{
  "experts_per_token": 2,
  "hidden_act": "swiglu",
  "router_score": "softmax",
  "balance_loss": 0.00388,
  "router_noise": 0.3,
  "router_bias": true,
  "vocab_size": 32939,
  "norm": "rmsnorm",
  "tie_word_embeddings": "early",
  "optimizer": "muon",
  "learning_rate": 0.00565,
  "max_seq_len": 1024,
  "max_steps": 8721
}
Below are experts of layer 3 (counted from 0) of a mixture-of-experts language model. Rows are named router (the router's row for the expert), gate (a neuron's input weights, with its number), up (a neuron's input weights, with its number) and show model dimensions 0-127. Each number is 128 + 24 x the weight over its row's rms, rounded and kept within 0 to 255.
Before each expert's rows: "gets" lists some tokens that make up at least twice as much of what it gets as of all text. This comes from a sample of Wikipedia text that the model never trained on. Tokens count by the router's weight.

# expert 10
gets: "1", "2", "5", "3", "6", "4"
router [136 128 120 156 147 119  99 119 123 130 119 134 101 172  95  85  95 116  76 160 141 102  85 139  91 155 147 158 159 107 146 107 114 113  68 164  93 161 140 138  91 120 141 127 134  88 111 168 116 151 147 123 102 172 135 143 144 172 176 115 116 109 125 151 120 163  97 187 106 127 146 153 128 120 134 136 146 116 129 116 126 121 124 118 172 132 119  92 134 155 123 127 138  83 146 112 108 136 125 136 121 116 157  99 143 140 165 153  91 136  84  83 123  83 151 143 106 122  83 127 151 110 101 133 122 136 174  96]
gate0 [117 113 131 127 110 126 141 151 128 120 117 138 100 138 116 153 158 120  97 122 110 148 102 138 139 129 109  88 126 162 125 127 119 120 138  67 130 130 135 137 104  98 130 121 150  49 147 136 128 103 142 152  91 172  98 145  80 131 157 128 125 147 125 157 151 103  93 145 142 150 106 132 158 144 117 127 149 146 130 191 151 138 142 119 119 128  94 143 181 156 130 126 157 152 119 144 108 127 130 144 143 154 144 128  76 141  98 138 120 158 159  90 100 166 114 130  91 140 147  94 118 160 143 139 115 140 137  86]
up0 [171 124  94  97 113 148 132 133 133 147 127 155 162 100 102 130  84 138  91 134 124 130 121 131 169  80 136 121 119 122 145 159 146 134 152 134 108 158 108 121 178  97 120 154 144 147 163  90 144 123  94 123  98 110 116 145 138  75 124 166 152 120 145 131 181 129 148 191 158 164 106 111 111 162 138 100  94 115 120 151 112 103 161 154 120  92 158 176 156 118 134 122 116 125 151 145 143 100 124 173 128 129 102 137 151 142 125 129 134 134 132 135 144 130 125 123 139 168 129 163 102 129 142 105 113 116 128 103]
gate1 [133 112 124 145 141 134 109 129 133 143 146 149 118  94  88 129 102 113 132 138 146 128 180 155 161 151 138 162  82 140 160  94 152 138  92 164 116 109 177 154 126 104 128 129 125 152 157 117 157 144 142  97 118 161 189 114 128  87 123  92 151 159 130 131 113 140 119 167 102  99  85 140 103 144 112 176  91 121 122 110  84 105  81 147 140 138 148  72 109 114 145 155 149 111 128 135 125 114 100 127 139 111 143  97 117 129  87 154 134 139 110 117 122 101 116 141  90 112 155 158  78 147 130 118 159 105 112 158]
up1 [111 118 104 138 122 136 111 118  95 159 140 120 139 151 109 116 148 125 104  92 126 140 136 135 132  97 147 137  99 106 151 117  88 165 150  83 142 161 127 144  97 133  94 100  97 125 129 162 159 112 105 152 132 108 125 126 170  82 112 117 100 117 107  86 129 134 154 157  70  93 153 108 110 130 105 152 113 125 141  78 127  97  80  98 156 144 158 108 133 166 128 148 142 123 129 153 107 177 150 118 113 125 113 139 121 177 137 126 157 167 120 144  64 110 126 103 167 104 117 157 132 148 155 128 156 120 152 128]
gate2 [144 165 105  91 140 139 169 126 130 148 126 157 165 124 111 144 136  94 138  85 176 112 106  82 142 126 126  88 120 118 104 155 136 114 105 147 101 126 110 147 106 127 135 127 144 108 140 147  88 150 132 145 131 155 123 105 114  99 112  93 150 136 131 112 144 116 148  90 147 167 155 117 138 136 109 103 138 117 131 124 132 150 125  60 120 129 128 170 130 111 152  70 140 132 124 133 156 161 146 117 121 120 132 170 152 134  76 150 195 141 112 127 116 163 116 156  89 117  80  93 152 103 134 154  72 130 124 122]
up2 [124 132 130 138 115  96 131 119 123 115 118 118 100 164 117 143 127 139 168 135 129 100 164 149 150 176 116 125 136 124 125 129 115 140 100 115 142 123 117  94 146 130 117 143 162 109 126 131 131 145 112 113  75 167 131 119 111 153  90 105 124 109 110 105 159 137 132 127 108  94 111 104 137 133 109 144 132 114  85 117  97 133 121 159 132 126 150 127 155 107 111 142 126 156 129  95 146 110  85 131  99 160 124 148 123  90 118 135 110 159 110 132 143 121 135 145 122  97  88 143 176 151 139  89 130  84 148 117]
gate3 [151 143 123 155 139  93 117 131  97 124 108 107 121 103 128 124 117 134 130 127  95 122 132 143 120 104 136  97 133 118 141 130 106 101 121 158 117  95 169 132 122 146 126 121 121 124 115 129 110 107 138  95 158 153 103 125 138  85 119 104 171 160 123  96 150 140 132 162 127 100 124  87 118 125  76 139 143 144 165 127 153 151  84 101 141 110 114 119 135 115 179  85 119 149 141 122 174 139  89  85 166 123 137 104 107 132 110 189  63 115  95 145  72 155 115 124 136  94 163 122 139 116 166 177 140 150  69 152]
up3 [130 129 136  68 193 105 122 119 121 141 123 139 113 102 107 151 152 119 138 148  98 104 172 145 113 139 157  99 139 152 162 108 116  95 161 144 120 114 127 121 103  76 150 107 142 124 122 128 102 155 135 129  95 166 132 143 107 113 169 143 138 146 134 120 128 117 149 104 152  34 182 145 144 105 109 131 118  78 127 131 114 127 130 119 169 174 137 112 141 109 143 120 144  93 158 145 124 103  86 109 139 129 171 127 159 126 138 152 115  95 122 100  83 138 150 133 122 134 100 131 135 149 105 147 107 124 106 119]
gate4 [152 163  68 147 148 126 135 158 141 132 190 150 127 112 115 131 112  87 140 137 103 111 127 110 154 108 146  93 148 163 137 113 101  82 159 154 119 135 133 125  84 138 139  81 155 123 143 107 131 222 140 115 109 129 131 176 112 144 104 112 136 147 121 140 155 120 117 124 175 147 159 119  92 121  91 116 135 142 112 136 170  86 134 125 141 139 119 105 155 114 131 206 148 129 145 137 117 153  87 146 149 124 110 114 158 114 147 125 156 142 148 135 132 109 144 121 106 134 100 146 132 111 144 154 107 112 150 142]
up4 [123 111 144 163 147 105 176 137 150  93 122 176 103 105 140 106 139 122 150 117 174 102 121 140 106  66 142 153  85 152 134 121 150 171 132 125 150 158 137 129 108 146 114 113 142 127 136 190 112 164 119 122 101 147 115  87 114  84 107 181 141 147 137 146 171 141 122 156 142 105 113 138  99  80  98 103 118 131 160 124 100 136  96 130 129 133 140 148 157 147 115 110 134 155 124  95  84 154 157 130 149 148 152 135 164 113 116 155 127 133 103  79 127 103 166 132 164 103 107 139 133  63 148 114 133  90 134 165]
gate5 [155 113 139 176 106 138 136 164 162 129 156 138 178 112 122 131 171 113 152 118 147 113 138 169 133 147 104 166 168 177 147  82 130 128 141 141  96 152 132 123 124 125 144 103 108 136  98 154  92 115 136 117 131 127 148 167  75 159 102  82 123 124 114  83 134 117 156 121 157 134  87 122 130 101 125 134 134 141 113 138 144 160 112 146 120 129 128 151 111 123 124 122 117 119 178 121  88 163 129 109 168 143  84 115 131 144 163 125 128  90 112 141 105 132 115 141 165  97 106 144 124 114 128 179 148 177 122 167]
up5 [122 131 148 146  99 110 172 110 158 127 144 123 139 143 127 118  87 146  93 151  97 114 128 147  81 121 154 120 110 124 111 157 121 120 133 104  86 108 152 143 135 135 164 144 105 128 143 183 146 132 200 148 120 111 128 128 176 163 121 141 128 115 182 126 121  91 118 132 141 126 154 100 115 111  98 142 118 126 151  82 169 121 149  86 139 115  94 175 104 130 135 152  99  82 121  93 128 129 144  91 164  82 119 134 141 131 113 153  83 174 124  97 173 139 140 107 139  92 103 124 104 141 124 110 128 118 140 102]
gate6 [130 105 129 114 144 135 135 142 146  99 127 140  82 124 114 123 133 108 145 152 138  81 138 150  64 131 100 132 131 108 115 143 123 142 130 185  96 137 121 121 112 133 173  94 115 115 127 127 121 111 125 154 159 146 132 127  90 119 122 159 114 151 150 135 125 148 110 159 146 168 112 164 126 102 116 115 160 143 128 109 173 110 191  95 132 106 157 133 165 162 139 101 120  99 150 135 107 139  78  63 132 147 123 138  79 165 101 170 111 133 118 174  97  97 137 155 107 117 138  73 124 105 149 122 119 155  85 140]
up6 [165 141 135 103 120 136 109 194  94 103 123  98 129 181  99 135 126 138 114 116 134 122 134 145 141 114 145 157 121 121 144  74 144 123 125 133 122 111 173 113 154 162 102 119 131 131 127 113 104 124  94 100 119 102 109 103 174 150  69 113 120 135 138  92 177  91 129 123 129  98 143 157 122 146 132 129 135 103  87 152 110  80  82 165 130 145 145 128 110 127 141 154 139 130 143 116 138 119 114 119 133 112 102 141 168 139 126 144 144  99 124 178 141 140 128  95 102 151 172 144 112 156 148 136 135 120 112 151]
gate7 [118 101 146 141 138 174 135 174 132 111 160 120  96 145 164 158 123 107 120 138 113 131  87 115 114 119 114 132 112 120 128 157 100 109 151 165 128 157 138 159  97 137 178 138 168 101 125 136 105 146 130 134 114 116  67 159  96  97 110 131 144 146 121 110 117 102  95 103 152 121 154 128  93 143 123  98 145 156 151 153  97 142 134 123  99 184 166 154 121 170 126 148 137 129 106 129 186 113 116 119 148 139 128 155 119 132 157 105 146 143 168 129  96 114 152 132 170 144 104  98 130  93 113 122 106 132 126 149]
up7 [130 117 107 151 167 138 101 118 136 137  74 134 162  89 109 173 153 155 123  89 117 132 153  94 184 120 162 152 142 143  87 143 174 161 107 116  98 110 159 139 111 131 127 153 104  81 136 134 110 124 114 106  64 123 130 131 129  86 128 157 133 112  96 106 138 114 177 132 125 117 101 119 134 150 143 155 130 163 108 149 133 134  97 116 111 127 150 174 127 124 133 119 122 110 165  97 155 138 115 141 158 167 162 128 119  99  89 144  89 163 108 151 146 162 107 139 133 132 174 122 142 119 126 127 145 157 153 143]

# expert 14
gets: " 1", " 2", " 3", " 4", " 0", " 6"
router [116 136 180 114 100 128 127 121 156 105 154 109 114 125 130 104 104 120 117  92  96  78 151 124 141 138  86 156 149 158 104 130 134 140  86 157 131  94 149 166 126 110 115 133 122  96 145 115 120  99 110 124 155 121  99 112  92 140 176 146 128 135  93 110  79 128 129 140 130 149 105 140 138  99 116 148 145  98 139 159 107 111 104 128 160 135 130 135 134 153 112 149 123  93 116 154 121  95  74 152 129 158 114 195 122 138 165 155 102 168 107 120 152 126 135 139  86 153 125 122 131 129 148 150 127 156 122 124]
gate0 [149 137 173 116 156 127 115 118 120 125 122 116 126 144 136 131 144 127 103 137 110 153  95 115 130 145 135 116 134 109 114  97 145  83 129 119 112  94 107 155 153 142 168 142 129 148 144 178 121 107 193 144 136 149  96 123 167 146 124 119 101 139 134 104 116 143 128 152 139 148 123 115 158 122 176 132 125 103 182 136  91  89 112  67  77 134 132 145 143 119  96 155  98 103 168 147 101  82 117 128 116 101 141 106 130 113 111 109  88 132  93 101  95  65 126 154 120 114 132  93 111 107  98 176 135 157 130 110]
up0 [170 112 150 119 120 109 135 153 106 116 142 161 145 157 130 144 108 152 125 137  78 131  88 155 126 163 152 134 129  85 140 108 106 162 102 133 126 189 170 129  97 127 148 113 113 148  87 150 130 111 126 143 112 107 140 168 118  84 131 145 172 141 187 142 121 124 154 140 141 137 141 107 102  89 145  91 124 177  91 136 147  79 125 143 180 146 131 136 130 161  93 126 138 119 144 120 187 128 110  96 129 150 129 125 154 154 166  92 119 132 118 116 102 120 122 123 148  96 129 112 145 129 111 152 164 102 128 142]
gate1 [145 103  81 157 102 178 148 114 130 133 134 177 140 168 158  90 127 119 135 159 123 114 102 153 126 172 165 124 178 144  99 156 171 125 123  75  83 113 134 125 115 140  94  83 118 110 130 143 126 120 149 187 114 132  82 125 160 135 161 120 124 170 111 120 179 144 137  94  77 105 121 133 116 102 119 135  99 120  70 171  97 126 117 150 129 131 161 157 137 127 135 113 110 152 150 139 143  76 101 112 118 103 101 157  83 104  72 114 139  66 148 162 153 114 102 185 125 125 146 140 126 124 170 155 144 141 129 151]
up1 [129 142 107 116 139 107 160 124 129 108 109 166 103 159 160  88 176 103 110 113 115 152 115 139 140 139 125 133  88  71 135 125 151 149 120 140 125 129 139  77 135 131 152 126 140 116 159  82 135 161 122 115 113  95  85 156 158 125 160 117 111 108 120  97 126 114 140 116  86 117 129 170 167 105  98  83 170 152 128 152 119 142 139 118 105 112 148 160 147 144 145 140 100  84 105  88  71 106 102  89 129 142 122  97 122  89 114 138 146 101 122 155 151  87 137 150 117 136 153 127 131 148 154 136 131 112 171 158]
gate2 [174 157  96 129 107 149  98 141 141  91 132 162  86 144 123  81 112 115 130 119 160 145  81 124 141  76 116 126 156 162  99  90  94 184 151 157 105 114 129 124 164 159 164 133 113 129 143 131 153  97 128 173 126 153  78 148 157 137 119 135 111 148 166 123 142 124 114 137 106 143 106  98  83 169 117 102 121 143 146 109  88 121 114 102 102 144 138 136 103 153 118 117 124 117  89 141  88 139 136 139 143  70 151 147 130  73 131 103 142 176 115 104 160 139 110 109  94 109 109 131 114 107  92 117 136 138 133 110]
up2 [154 148 131 115 148 140 148 112 158 142 130 122 128 121 119 122 120 174 115  95 131 102 119  93 106 156  90 102 105  97 122 107 157 140  93 133 111 171 139 140 116  87 161 134 137 119 141 146 118 118 119 157 130 105 105 155 167 171 196 130 131 116 124 134 117 103 148 132 138 134 123 113 141 134 143 140 139 128 167  88 141 155 134 127 143 111 174 145 137 135 177 130 175 156 147  97 142 156  98 148 117 126 138 167 172 157 168 132 110 144 120 157  95 148 132 141 143 126 126 137  99 154 105 139 122 143 118 118]
gate3 [138 164 124 145 136 144 111  86 102 125  92 102 160  98  92 167 111 125 134 125 122 127 143  95 153 123 129  64 157 143  94 115 144  89 110 159 186 116  86 113 130  98  90  95 145 143 173 141 175 110 160 101 109 112 147 143 130 157 120 161 112 148 140 135 125 186 153 111 104 150 162 118  88 121 104 141 123 116 144 198 162 124 136 158 134 134  81 132 102 148 108 122 110 107 141 139  97 131 124 151 131  98  98 137 172 146 113  89 128 156 137  85 137 102 118 159 138 141 149 166 145 146 131 125 147 116 161 141]
up3 [118 129 132 131 120 152 103 111 148  89 131 110 129 185 139 164  90 134 165  97 133 168  69 112  96 126  69 152 110 129 129 128 109 158 110 110 148 144  77 100 142 143  77 105 139  69 131 185 154 123  78 169 147 130 160 113  79 133 143 137 131 139  84 112 122 131 177 144  89 175 139 132 144 102 114 112 132  78 125 126 154 120 139 134 109 132  80 112 113 117  93 114 131 100  99  91 158 136 138 144 130 169 105 130 152 126 118 151 134 127 170 116 162  83 170 122 116 141 109 143 106 147 144 132 110 131 126 110]
gate4 [ 83 146 186  98 162 117 138 138 134 148 151 131 131 128 122 125 147 121 161 106 153 138 136 155 124 127 113 142 130 117 151 115 129 147 135 142 143 112 161 106 130 107 103 146 121 157 120 131 107 125 120 146 155 159 142 103 111 110 109 161 114  79 131 104 160 157 149  88 104 132  82 165 143 132 113 151 140 130 140 117 117 133 167  90 116 133 107 104 101 126  90 144 126 149 131 132 151 152 120 112 144 179 131 133 101 125  96 127 144 126 119 111 169 170 103 117 166 158 104 118 111  97 134 114 152 180 131 151]
up4 [120 119 145 142 154 143 150 128 126 162  75 105  98 161  99  95 124 128 141 133 113 120 120 137 119  96 131 126 105 175 118  78 106 181 158 142 120  91 116 116 101 165 110 156 116 104 128 118  96 117  96 157 137 125 137 103 130 121 132 111 117  95 108 127 127 128 126 102 163 156 103 172 141 120 136 137  84 150 102  85 141 160 149  88  89 130 102 124 143 134 103 124 151 158 129 125 153 107  65 115 144 142 122 113  99 129 130 125 169 100 159 119 129 115  68  75 170 130 104 112 166 106 156 140 110 131 171 148]
gate5 [166 142 107 141 128 168 117 151 111 120 155 121 113 116 110 124 112 105 154 138 114 117 178 142 135 134 123 150 185 117 146 124 107 187 163 131 103 123  87 158  91 127 138 139 113 110 122 130 129 128 117 113 166  99 124 120 129 141 108 140 138 192 108 129 118 102 148 158 122 100 134 132 135 123 145 158 100 150 154 144 135  86 140 149 110 132 124 133 134 102 132 119 146 123 139 111 163 178 166  81 176 184 133 111 146 110 114 107  99 158 138  56  99 165 114 130 120  97 151 121  97 104 149 149 138 127 131 117]
up5 [106 120 156 150 181  87 126 127 110  79 149 117 139 100 118 156 124 129 152  93 129 116 136 114 140 182  83 138 115 166 103 177 106 135 134 157 156 148 109 144  88 126 157  54 100 119 150 135 177 142 127 143 132 118 106 133 157 143 119 184  95  99 144 129 116 141 126 117 163 103 106 135 133 154 138 104 131  78 125 119 123 116 117 102 101 150 130  93 135 107 139 170 146 147  78  83 155 149 112 121 100 131 126 123 152 127 176 130  84  92 150 113 128 125 124 139 125 109 115 139 156 105 148 137 152 166 157 133]
gate6 [122 117 134 125 101 140 134 172 149  85 112 128 132 137 198 141 126 164  96 107 146  97 112 119 146 139 141 113 150 136 142 130 127 120 140 119 129 151 144  84 135 104 148  69 101  93  95  85 118 108 115 123 128  68 158 105 149  99 150 146 104 151 152 113 134 133 127 177 142  83 139 144 167 119 171 113 150 105 175 177 126 153 132 159 154 172 133 149 130  94 140  88  92 141 140 139 168 113 148 152 139 126 150 104 117 113  88 124 125 140 117 124 112 129  81 143  91  56 132 129 127 137 115 156  78 147 157 149]
up6 [116 149 137 168 121 128 131 113  95 154 126 112 103 123 113 140 100  88 127 128 123 149 132 125  90 150 125 110 136  74 111 118  95 149 100 159 154 109 134  91 100 156 140 171 124 104 131  85 181 118  90 126 158 123 121 136 162 171  80 107  97 136 155 125 109 131 163  86 107 127 139 119  95 147 104  96 135 109 169 142 103 170 108 154 135 137 122 122 117 134 125 125 138 147 130  89 102  56 122 150 127 137 126 127  81 103 144 153 171 174 137 125 136 147  99  99 145 161 138 163  85 122 171 105 112 113 148 131]
gate7 [104 161  97  97 135 153 173 142 119  69 171  95  98 105 147 108 111 167 112 114 105 147 139 121 151 101 121 118 155 114 101 131 152 111  87 116 113 133 140 112 147 136  91 144 148 161 137 140 189 137 123 110 133 145 169 156 138 130 110 133 124 106 156 114  96 111 123 118 160 140 173 123 151  97 135 125 148 117 160  89 133 177 154 167 122 139 103 154 127 146  95 128 145 125 113 137  99 122  97  80 149 120 137 122 111 123 142 115 118 135  99 152 112 152 106 156 138 183 129 126 170 138 118 138 137 133 138 144]
up7 [170 147 140 132 119 115  51 101 132 159  57 123 148 178  80 149 121  96  87 118 131 109 161 122 153 109 170 159 104 183 143 114 138 166 116 158 168 140 100 158 132 145 131 147 132 123 136 149 153  98 143 157  89  76  95 153 108 153 155 149 122 143 133  99 126 140 135 119 129 116  81  99 104 119 125 107 146 142 128 117 100 110 124 150 165 133 139 132 140 122 139 115 149 112 113 138  63 124 137 144 154 123 125 140 152 121 119 179  88 164 180 131 140 108 163 123  73  82 147 141  94 161 135 113 109  99 138 128]

# expert 9
gets: " |", ";", ")", ":", ");", " –"
router [103 112 120 120 134 110 122 105 132 121 144  73  96 146 143 166  85 150 127  99  94 173 101 157 145 117 167 126 147 137 134 136 139 138 118 129 102 134 113 144 143 129 167 129 122 151 126 101 152 110 100 133  75 189 147 132 149 166 152 159 144 140 103 162 135 162 156 160 154  95  95 137 170  86 130 151 104 156 139  87 113 117 138 117 155 126 141 125 134 116 141 108 113 123 115 110 141 127 116 143 133 143 151 154 133  88 167 138 129 155 164 129 125 154 174 106 145 135 129 104 163 140 118 111 143 111 114 124]
gate0 [133 127 103 104 161 106 132 143 159  96 150 129 105 151 110 114 160 172 178  94 122 167 122 145 125 146 115 133 106 175 135 126 105 139 100 130 149 156 129 129 144 120 126 127  81 104 154 168 152 114 140 113 129 136 137 151 156 129 125 137 136 124 125 151 134 108 134 140 106  93 108 167 137  77 125  95 132 144 107 159 152 101 161 146 110 113 159 140 171 102 160 166 112 143 142 136  88 130 114  95  95 121 123 130 127 160 145 125 149  96  98 123  87 115 138 161 182 108 118 120 133 140 122 133 145 129 138 142]
up0 [154 133  94 118 137 109 134 102 147 128 139 150 135 150 135 136 135 120 115 111 104 131  93 129 172 127 124 125 168 165 154 165 152 124 144 159 155 134 154 129 133 115 137  96 114 104 134 115 132 133 104 145 149 122 133  82 129 130 150 138 171 150 130 126 126 130 120 134 111 119 112 131  96 109 160 140 143 108 164 170 129 112 121 120 157 120 150 164 103 148 125 117 108 126 167 141 143 124  93 123 121 126 140 121 128 144 121 123 103 107 122 125 142 106 148 154 192 117 140  88 114 121 106 170 170 120 151 116]
gate1 [118 133 114 116 120 149 131 109 148 125 143 117 114 129  97 161 157 154 165 111 118  96 144 167 126 164 130 114 111  92 174 122 173 124 125 129 110 134 120  85 107 149 125 142 141 135 117 139 118 150 149 101 106 128 134 151 147 114 154 150 161 133  83 122 102  94 112 168 111 109 120 139 103 121 158 127 115 123 152 108 133 138 114 109 122 101 133 104 131 138 112 107 164 127  99 152 129 128  92 148 109 139 132 168 101  97 144 115 121 162 142 120 108  77 123 175 103 106 123 173 126 141 102 133 131 175  96 143]
up1 [ 96 128 150 143 114 128  80 105 128 100 148 159 146 107 118 185 127 106 157 156 143 121  96 179 160 126 171 125 138 137 117 138  91 133 126  69 162 110 150 166 129 131 120 162 131 179 110 150 139 129 121 106 104 146 154 120 132 132 101  99 136 122 117  82 111 134  93 120 145  99 164 107 148 123 130 110 156 126 107 130 111 161 165 139 145 172 173 127 145 131 151 102 125 118 160  99 115  94 180 117 157  94 111 147 165 125 138  90 129 103 117 136 131 101 138 164 156 134 129 102 103 125  94 138  97  83 119 133]
gate2 [ 85 106  80 126 123 101 149 114 123  93  98 146 147 139 123 129 124 119 146 104  97 143 121 151 122 128  85 120 155 123 112 101 123 133 113 145 105 117 168 126 143  82 152 173 165  67 111 125 153 128 116 127 120 131  70 127 160 151 113 126 113 122 141 117 143  99 135  60 125 136 137  79 133 108 103 116 133  90 122 146 167 120 124 156 149  76 157 100  84 154 143 118 134 120  74 163 167 139 128 133 119 172 143 147 119 133 120 168 172 116 145 127 173  79 128 113 154 115 106 134  99 119 119 165 120 121 115 136]
up2 [137 141 105 117 120 110 123 128 180  69 106  99 157 100 119 119  73 146 150 167 167 115 146 140 112 146 121 115 119 105 180 106 126 105 127 122 133 169 125 126 104 110 144  96 106 127 125  91 136 122 186 112 102 157 151 152 122  93 128 157 146 104 159 119  91 140 125 113 139 128 138 100 138  73 119 152 153 124 135 128 144 129 135 103 119 116 114  63 116 133 108 109 147 162 131 123 160 141 106  51 105 158 144 124 125  82 137 137 126 121  93 149 117 179 121 140 143 158 130 131 134 123 164 100 103 151 111 123]
gate3 [ 86 113 114 155 117 124 126 143 154  92 142 104 128 155 128 126 112 105 139 117 124 138 154 148 125 136 122 128 147  60 129 156  68 159 143 129 157  80 120 129 138 171 140 108 131 158 131 100 126 147 127 111 101 159 142 165 149 175 103  62 120 108 112 138  89 107  73 151  95 118 179 142 166 134 160  88 118 128 150 109 164 116 125 149 156 117 124 145 109 182 111 143  93 143 135 111 142 151 137 141 113 151 142 122 124 139 106 157 123 159 147 171 140 111  99 152 132 122 121  88 133 135 175  98 112 113 146 185]
up3 [125 146 139 150 100 101 126 179 186 121 129 151 102 151 135  90 170 102 115 129 124 159 167 136  92 110 137  92 168  91 120 165  90 163 112 121 153 104 115 129 135 127 126 141 173 150 134  76 102 124 153 126 135 174 176 135 101 148 121 113 108 106  94 116 145 141 143 156  91 121 161 100 137 140 130 139 133 113 121 147 108 169 101 165 128 115 154 144 157 134 107 156 145 153 162 124 142 110 122 112 140  92 142 157 132 128  88 146 139 131 134 130 169 126  99 157  82 100 118 132  78 110 141 123 127 121 116 125]
gate4 [131 112 142 154 157 158 133 127  92 128 123 137  90 123 127 107 122 102  80 179 116  96 171 110 118 148  99 129 144 124 141 107 106 136 127 157 110 156 105 121 116 146 160  94 138 139 117 146 190 139 131  86 140 140 102 104 117 128  87 126 101 116  97 137 162 166 130 146 121  99 148 118 150 111 179  98 142 129 122  94 130  86 170 134 122 134 170  98 131 145 119 125 156 139 118 109 164 135 109 160 114 139 157 111 155 114 144 106  88 165  93 136  60 129 167 115  87 192 154 116 137 153 150 103 132 179 114 116]
up4 [111 131  93 106 121 155 150 118 131 144 120 125 106 102 150 111 141 125 143 126 135 128 113 160 100 134  91 102 139 151 124  81 140  87 138 126 127 128 173  91 142 119 143 154 138 124 140 120 128 127 119 177  93 130 140 130 146 146 117 150 130 131 131 142 150 119 116 160 105 101 146 150 127 114 145 107 131 135 135 135 127 152 132 122 148 137 106 150 127 137 149  92 176 120 110 104  87 111 144 144 149 140 130 139 146 161 142 105 110  98 123 190 100 100 120 150 121 145 152  99 154 143 165 127 117  93 168 118]
gate5 [153 119  92 161  97 140  97 125 126 145 137 106 148 120 110 108 107 143 133 111 119 123 135  91 127 143 139 123  86 118 125 143 110 126  92 181  79 162 104 112 162 114 157 119 144 155 151 141 189 119  98 165 153 122 151  78 104 146 132 102 164 117 110  75  92 159 124 168 115 126 119 136 115 123 117 114  93 132 146 121 137 123 156 176 176 125 111 146 121 150 139  97 114 124 119  99  84 129 110 157 126 102 137 141 131  83  90 167 100 111 151 134 138 106 100 154 120 141 137 145  96 135 125 119 133 122 144 162]
up5 [100 149  99  93 119 133 104 126 144 135 149 168 123 111 156 120 120 139  84 116 143 129 129 117  95 123 138 119 190 129 169 117 122 103 157 110  74 108 155 149 157 120 112  90  99 118 109 104  91 105 178  95 103 148  89 157 111 131 137 105 142 150 154 160 109 132 123  86 120 159 111 173 124 134 132  98 116 109 149  76 168 156 126 137 113 149  84 109 153  80  66 101 122 113 126 112 124 150  98 164 114 102 132 128 119 127 175  98 117 149 172 102  90  85 116 150 180 138 126 117 135 126 137  88 120 137 120  97]
gate6 [160 169  86 139 115 129 148 171 148 105 107 108 103 107 132 152 126  88 158 150  93 145 122 160 116 128 140 111 161 108  97 134 197  88 141 117 127 110 115 129 100 173 107 163 123 121 174 131 130  83 103 133 130 128 110 145 131 148 101 103 117 178 104 167  52 109 164 117  97 113 145 127 103 146 129 187 107 142 124 131 145 105 142 167  93 121 121 154 130 141  99 131 148 127 141 143 153 103 107 137 119 128  91 119 127 138 106 124 146 112 151 109 143 162 113 102 115 112 123 150 134 138  80  94 111  38 154 107]
up6 [113 113 138 118 133 101 185 107 132 143 108 100 123 133 137 117 141 129 155 136 115 148 166 112  95 131  89 128  87 101 118 128  80 156  89 125 178  87 117 120 145 150 192 187 128 114 124 167 133 130  92  90 129  88 169 127 105  88 146  90 127 107  92 110 116 128 188 143 107 140 166 122 142 155 117 148 160 122 152 145 109 110 129 144 148 157 135 133 161  85 131 131 115 151 149 111 140  88 122  85 141  80 165 117 117 133 113 164 147  77 147 119 101 117 115 155 177  79 183 112 131 135 130 158 102 139 126 145]
gate7 [136 135 102 142 124 159 116 131 116 116 134 122 126  84 115 140 142 123 154 152 188 117 110  99 100 151 131 177  74 125 102 149 118 133 111 130 105 131 161 108 131 136 139 115  84  90 132 122 161  87 128 141 149 173 137 127 119 112 104 134 119 116 122 153 122 120 136 139 100 132 139 106 100 147 157 167 129 145 144 151 162  96 147  97 153 111  92 151 152 108 148 104 158 148 125 120  96 178 134 164 122 116 116 115 128 122 132 184 143 139 134 155 161 146 157 132 120  89 162 134 134 185  87 111 112 133 143 181]
up7 [161 118 111 135 130 112 160 143 132 140 125  95 140 132 128 116 128 106 156  94 152 131 134 130 109 107 125 172 111 132 121  93  92 142 125 130 139 104  90 127 144 106 144 146 179  96  81 105 137 110 165 124 173 127 161 132 117  82 119 109 119  62 143 138 130 114 125 156 144 119 145  76 135 133 106 166 123 148 145 135 151 148 165 165 156 119 131 134 111 101 114 138 108 129 138 139 125 129 135 157 128 156 147 111 141  87 162 126 127 109 131 132 159  82 148 146 110  92 146 125  93  96 127 135 148 110 118  87]